config.toml
num_hidden_layers = 11
hidden_size = 160
n_experts = 160
experts_per_token = 8
d_expert = 64
d_shared_expert = 0
hidden_act = "gelu"
moe_layers = [1, 2, 3, 4, 5, 6, 7, 8, 9, 10]
router_score = "softmax"
normalize_top_k = false
routed_scale = 1.0
balance_loss = 0.00876
balance_bias = false
n_groups = 8
groups_per_token = 3
init_std_router = 0.00608
lr_router = 0.00262
num_attention_heads = 4
num_key_value_heads = 4
head_dim = 64
vocab_size = 8192
norm = "rmsnorm"
norm_place = "pre"
norm_eps = 1e-05
positions = "rope"
rope_theta = 10000.0
rope_fraction = 1.0
qk_norm = false
attn_scale = 0.125
tie_word_embeddings = false
parallel_block = false
init = "normal"
init_std_qkv = 0.0524
init_std_o = 0.00883
init_std_up = 0.0524
init_std_down = 0.00625
optimizer = "muon_variant"
learning_rate = 0.011
lr_mult_down = 2.0
lr_head = 0.0138
warmup_steps = 200
schedule = "wsd"
decay_fraction = 0.433
decay_shape = "linear"
final_lr_fraction = 0.0
batch_tokens = 65536
max_seq_len = 512
doc_mask = true
train_tokens = 451400000
max_steps = 6888
dataset = "wikipedia_en"
Below are experts of layer 4 (counted from 0) of a mixture-of-experts language model. Rows are named router (the router's row for the expert), up (a neuron's input weights, with its number), down (a neuron's output weights, with its number) and show model dimensions 0-79. Each number is 128 + 32 x the weight over its row's rms, rounded and kept within 0 to 255. Numbers have three digits each.
After each expert's rows: a language model's description of what the expert responds to. This comes from a sample of Wikipedia text that the model never trained on.

# expert 0
router:111155138177156134148129112168176103128109149079189137170109116069121080168101146103087066110161119118166170138140115118125117138152105111102137163077125082081162059124162157128178089150116160203126151085082138122118078114087120129137163080
up1:160096058114143119096107069112123101107104089160098085097127157128141127119073131129139151180116115107129101110123101139094163163104170101174101127140110162166144189122160085126187136110101130082124100140166163194170168140097098138096000158
down1:124126175100130157118110108140150112047156070152083119118140090164180110088136160085182161109166108124111114113055159145136162116123141154122185147177128111174197115123153167109102130132094167134140114098085095103116113113081119130082191127
up2:098076090084108130099080154146076099114119140139137135109123118113106175090135160147187165177129169160133060161156140156166116167096150145180148131155109125142106078119104137127103139130104114142057142157186179133096160151112147084138071182
down2:068123102092106117113181133127148096093132122090137140118114129125138114170075085130157071141148146120116123121146172122131173146122094118021151145134100157173168085133101157095090155148141065139131112083099114156162141093092066149081193091
It responds to: Pipe separators and cell-initial tokens in tables and lists, especially taxonomy species tables, vote tallies and sports rosters, e.g. |, Brian, 1.

# expert 22
router:134157157133108122127144138101127172102158122129126135112139134148168102068154158118147129162111086155184061176141197164169054143137161125087164116128166141114187174157138168132115162083154128069153166095195152139109110064153106106117102143
up0:138155157118136161149127155161109154116190099103101110110230138088136084098138105158111114152109130142142145095089077167078129102121133153099093094140131135135126154175100164128133174127107094123121157122085111188117170140139140167140103138
down0:117072176115159076085089105146155065142138095135095190173089142140140125146138152135156085126131121105079150153132138141178096151103101141175144147170097102123134154083163123113132074133105157086124129103117115100126132175180158129083028151
up1:130159085123120177061145216081081171209146189103101127136075138156158156125163123175136149124128169114105165079097083114136126146106125126145128125142128075171128056160111112098183152137072159131116154099084098079115140150067125099127176121
down1:104124138120179090184107156155155123069124090116130131112109172074162109134124142099124139086096164169146155129133131144131120140110174089108094087123124159027173094117163139174111120125094149126125210132184121097091138165148071099116066150
It responds to: Final pieces of personal names and place names, such as Walt-er, Wood-y, McC-ain, Flet-cher, plus York and Carolina.

# expert 42
router:115145163150092100169136087131134152092176118133128109153118129153067144119159089144060095092083100109072109111064114183166139100146147105203138134148097105124168122054167135131122130093127123183109075153149151076161165126167131147123144079
up0:187120103082122129100117171162138145151148125160093134188080148156143142089116138149112128149107102088124144095152099119160141119116125175078180090126149140207195156130118134173057067139144150077136062135149062098101133113125132120152102106
down0:123115172122145127139079121106111073131135176089164203149160142128164166132120159088117084100074144138146112093091138122082151148167163082204078162213133213120124099096111080175138155186146080156106130096119101146147159136158085100080111123
up1:109134060112162109104138177141118133121080125117064169144096209162113141120160129156119158077126104095114194154111122137103097110069078105137119087077186128105124156182079140108154132148156161141101087136189152128131185156079093147151079182
down1:157144096132114100167139127101104119098072086110134056151155101130123095094121099137066124117156171147136134138113120156144137157194135119052131138090116171126170116128146155178060053126215083115125093108095153076126149117186122118113173108
It responds to: Final vowels and suffixes completing words and foreign surnames: i in Moratti, o in Estevanico, da in propaganda, te, ier, ional.

# expert 9
router:188096141151130141112111082074114143162148149126096084080151088094073116142169145122121203140109139127163060112169152115077182092129104179090051130123169098116151069094144137151187131126102168133183130105075119112148114117132163173153116138
up0:056136129102145124104098106140193080121098135169081137117134117150136127124114119144087085138169118116137185100091124079200083142104120129104099150135138153137105133097093170158148176024101146116114167192103131153164149152099123118146120106
down0:111164122156074087137157125130096142145181103129203115187054134129102139117174118104172163109099162147176122131163146092097144125094196111144123107166136123111145146163154084128169095109131137104146130152122119210077127115161078155109108121
up1:098076108142181123141110099117097132136092161128142147142122157133107139092153135098180173165129176107151119130082142121124128142169104101130151121144185189132150070063146107117205087165201147150038118150167116146136131132092090124056157134
down1:190152131118146152181158165099159147086173130150178135187119106119171131145090104159156148102137108155138110174145166138176134133129112116082148143189117119066184137172093205106064090133163115124182124093122096136142127150181104159143211108
It responds to: Common nouns naming a work, group or thing right after the, his or a, such as series, film, song, album, species.

# expert 54
router:080176103149079091190079155067156153132151112139191127132141160148070171158203157097112110131155121142160085104099145175112143179133142088113156151104161096152177117108132152099143175147109106034116048136110185118177142135162133172138122098
up0:105138170100127128122183178190137116071104073078093103139105137107137103110116146154170170095138152091076165192020133169121126127129179110158158149166133168131135098164105152105142080062083166150066183187160131085122106136123125090117120101
down0:129134081153142122141122131127178100141090122137170107045183120152122134098190173081120112165149128119079128083191121152132121118127108132064038188156090091141082136165130088114158085069144124132123138096098139072181159107134181141071140134
up1:108080119132194087166155079118120089051142092090140099114111139111152166039175121230125118092173147117114086106156162127175137112089168108140127123137120114149116103127113080142126174159107104133168206121121134123159122096136199137109084092
down1:162167150108180077138085144136140156147112158079082112121128102095123102210083134134092105103095117079123105185140133180107117074139127152132136100154075114156139104120130145157159121125136121163113194107137124156088187123173075122101139142
It responds to: Middle syllables of longer Latinate words, between stem and ending: po in repurposed, igi in religious, ren, ula, iration, ric.

# expert 4
router:145172168146131094127163089098174126136126159104132088104165125112071114164121141112120153094171149138194139100186065113101125089108102172086096131166125090161138073115130122171187140095129189164140152110097134101132066105117125143156144098
up0:150112163093105133123132117157097123141145132178169162059091177166142131129095142155159097101096109181112150084134139085125110145089119097108209118174120086134112080135131139128062152049142129145165125134091082123148082122103161105142091152
down0:147066133182151112127072163110146109124075121089131161094150121072088158065145078130171136143157141153102073107144126066149134095112138183079122133128142131190095095153158118138137110089130100116088060130134103123146163106119104157109086154
up1:130093202101106081143150136106097178125108073212122157117136107143155089159130075148118132108117104174117171116104125186161156129109085192156084137160093092132142094152172177126132075192132141082124129187124126120118123097175123157144177112
down1:110164121144172118100133147142125160144109140099159155181167096076192136131135060161167081197108172071096129177140128101122135168136140138129122165118163128079117140167186136139149152140126133157145174092184121145176125083131106091107076115
It responds to: Common nouns heading a noun phrase, often before of or a comma, such as service, team, terms, species, album, family.

# expert 11
router:117153144148145142130098106164168131132098154110199145132104116092116110135061154114074043074134105139213182126133120108116118139151132122090126137089120090125150077124160156169161086124121149167110163105100127100158101091077091126155153096
up0:129130136082215092108133116140072109140144142138139123145170153157160170134116098160097131142119135109155167065095110096128105103099176158157143135140124160163124126162141073200081095153179177119058082129136137176144138096165106149108122121
down0:137222106141148132120163110074143104123126131142177099130103097164115125153128134108091141120122134149056184130140114131142165157080130182061119133155110149166195059193114178088147085120090093162119099073138135161084146124146117119168064142
up1:099164127115133163106121139146042154156184130079122139155138134097193111131131141134159172065100097141103137133113147068135175088141169145123140093102121130115102151122150041170122144118114141081173095134118120113090163153122140089126059116
down1:112191119115154110216102115140136076146155108187141134099125193154127080160120131094134093104168171120194171125145153179163124135119140143160155168140196151112085082129108148146082138119126112146109139120140128150133161095112092076109195080
It responds to: Punctuation, parentheses, pipes and dates in species infoboxes and tables, such as Genus: Anticlea (moth), Authority:, November 3.

# expert 6
router:099151140168149155140106090173171125114124168089201137159106124105115081127069164118099035073118099108186174127135118121097118113150108121100130181102125092066173116106172141162153095118121138176128151117088117112148105087107103125150170111
up0:145164146156114111136158153163091115099131098136130188141162128125098092133134081240146128092144178074160131162088106108127125099095100056147156149111120102122140147096159121094177137139107127063152156126118211144121178128160144110120129145
down0:137108131082098102156116176121110170117137149078115119137137100164192217184099104159126087056113148122136113103135143082136105107147202089158079120108134117087112179119114143165198161172108172133130162124127119129118113101129104154113167121
up1:111105102108169183100083171159129119120077086141164106133146063125132119132112116182140199174120137116121150137133141112110071070095098209129140166135156167160121114101084152141123116137145147063167127116199116111181132073094112050115105137
down1:121095156141139114172176048136155200146155092150142079128145136116164104087129147181093107133108114140066166166099189124119156114155125116127166132152114181141172145132130115110146109056148158140165152098149141110165157101172149110081134138
It responds to: Separators and field words in structured entries: "Authority:" in species stubs, = title markers, table pipes, parentheses, plus adjectives like private, online, Old.

# expert 17
router:147105100153095126114178096128129128119169126174086056072148083122061146168179168132141124178083176132109055120143178185129089093125093152121078141116112097156090130060131110154208146100115133177144105118138154128146102109134130174131113137
up0:151153133139154137116157177138155029133149130144135101087098118161116200125099121145133111144151159151144096111105147128109133149114118116137094078134140115156137132133162097157111141108103127160065186137154156148115088147090168134183105095
down0:220132171139139119134175115094127134073186132182030132094125127097137151136122098106144054113149130086102136100179171140130127116107138130078077103112083117143094107108164149105085139165186131177107097087139161101167178144187180095092088097
up1:153142122117116109065108158158161122040092177082095160181103103079156115174107085118144176104145136059149118164151120139225112093132163159141102106140155120156110100126173116150130167081132114130159163122212122170150158118157154129152131083
down1:080124162127156130137131120125046132136161115143129105119144154154204158140131113101130125141094180140132132184151096172119106091152116156190146142151164143138193200135168123160141087121092101132124112100107154127102130101117116149159111136
It responds to: General nouns after his/the/a, often ending a phrase, such as time, life, career, work, education, in reality.

# expert 35
router:090188137158103163111118175126149117135154151167186130155132105134132111126191062107169130135127126133166081119127167178121112155153064091058126164107149158175171159084136122119089108097150098056177150098170112176139097084188085088083084208
up0:115142135159127115147114173130110052130073137155116155164107101116103108128182127167139141045137052141172140116094124130089181124101142173103124084156171038124092146133149158117134119118130085121132135167119104059161200149167143131097106188
down0:130145153084118138082116125161163141164123115133080123135113139092146153160227078184111122147060144098116142088119089139114106153170162086064129130118170062108104091153159075119155132139122115128097099078131132109120106120114186096170135172
up1:133158110130102124230079106168091128157091146104114083153161118176146170159127127131152122075137097141112127090178153100161126093164108108135098128162141127124109148104127164138114122123154103137131124096059032075101141104100153156126104134
down1:142101098137139120118098117135104110146125164075113179144176076137120121102074145069116140090174118069134116183134154139136111148150112129132188155102122109126135133130098121065084162154039151109156149147132145111055149206154149095113099103
It responds to: Middle syllables of proper names and rarer words, such as Fl-oa-t, Dra-gan, Whe-elin-g, Bal-din-g, Fal-ki-rk.

# expert 23
router:101164159139087174147092192173078096176157132132147145155096073137186108123111111131177065174177181133060133064188151106080114198150083083118150138138127151132124176100142152098109056111092126100165139104118175170108111128130088156129143082
up0:210154166121135143121102135110114121085113145139130137122172057116123217116119186146121098138068091168172133059181160121116112140116124164095152131152134138154106135094119100101140130159136105128182165159152099153152114196154128103089120142
down0:139133133067125091072131176165132073112122138126089105118059115103088115123139122128083112133115143153107080187111119137122086189162097112171105173149175125134151104125107141079158166133116135147141114128150128169083088173122160195183099108
up1:124122149138114133119139106119156108106115137171151107087151131167132181175152090151082155120129093137066157163112115151141095113084095172129144053136101119105075148075052137156085119192074129113213121112212161132129138112073127134141091149
down1:071133089142123145055139103118159151107205149099165128077137107165117122129153176170150170222145107136129065138144133110057104157127162150163138175133111138134082084150130121091149164154143160130073130134116096112117115059112141099074083095
It responds to: Short consonant-heavy pieces right after a word's first letter or two, especially after E or F, as in Ep-isode, Fed-eral, Ha-pp-y.

# expert 56
router:083109152126089083141105150084163137122118105101109154105097142114050189130151153156095144173061119057123126161078158131155117073145156100132108149086182091089165116100143139128135101090155109175151118205173185181168110209166125163184135154
up0:164114127216132111103112112106107048106160111182131033137136145122076145091118105124132110206118157136082121089147215079145119121089150123142205118109114183127132142139162137104103202164106114144093115115156118108120048121101155158135143143
down0:118105148078128128150156135152099123133127116132153125134124081182175099137144106074085170142126170149051089198118095116140091135106110157126095131070198118056176101088120135173117126198106074151101123074101181095142116124204079185171068174
up1:095138161099094169103113136112160088149093061080124137118140048119125119123097105127141112209138180079159183112112132146102189124103109063125120109125102216153102178158119127141146143137156181162114169109119124080109028148098094148078088086
down1:091174090095067168106169162081127120118151166113117162092140096111150113101100062125147133073151121119116124114186145143125086210154143136133100224142140131161103111149112127145094123107171151159150104151120061110113161114128114174158168123
It responds to: Word fragments following short starts like As, At, Th, Set, plus symbols # and @ and phrases as well, at least.

# expert 50
router:090139172107074127169104135116124178127177149138094141094100123110074140160112102127117133129118140159144131086094102147154128174123043110140160156184085141135167122099145112085066144051103149128173155101123162069115125132114184111160144056
up0:162137144138152152093116126128111118129135105160110117157167210186187143100170178162147121085120147126105141156141100159144122181152137125111122120231151064136099121096157120112055103147129085095112119106165098091136169073161101103117116145
down0:150103119126126127144106120118111137174090078175149115128129122112137200183113110110161190122107123160145196116102139127125090130125085121144141146072195181107100144116132107219150125086138156184144079130132124113174112127090149113137122170
up1:203136092145095144120131124140092146108121170055159098121102147142155080145138097160113152148129061063069129147167085174111092047140107125085110190126121130148129127153082108149096091178156139137128135117095100100088107173144141136154138138
down1:125163100197199105114163079195103111136142078110101109153091107074182167171106140148095150155171155210160102116107087104075219107127153093135107141117105163116092117156059130148157186135159131190097123099139118179122138094127134092151165059
It responds to: Middle and end pieces of long words and Latin names in taxonomy boxes, tables and titles: trans-la-tor, Magn-oli-ids, unani-mo-us, Relations-hip.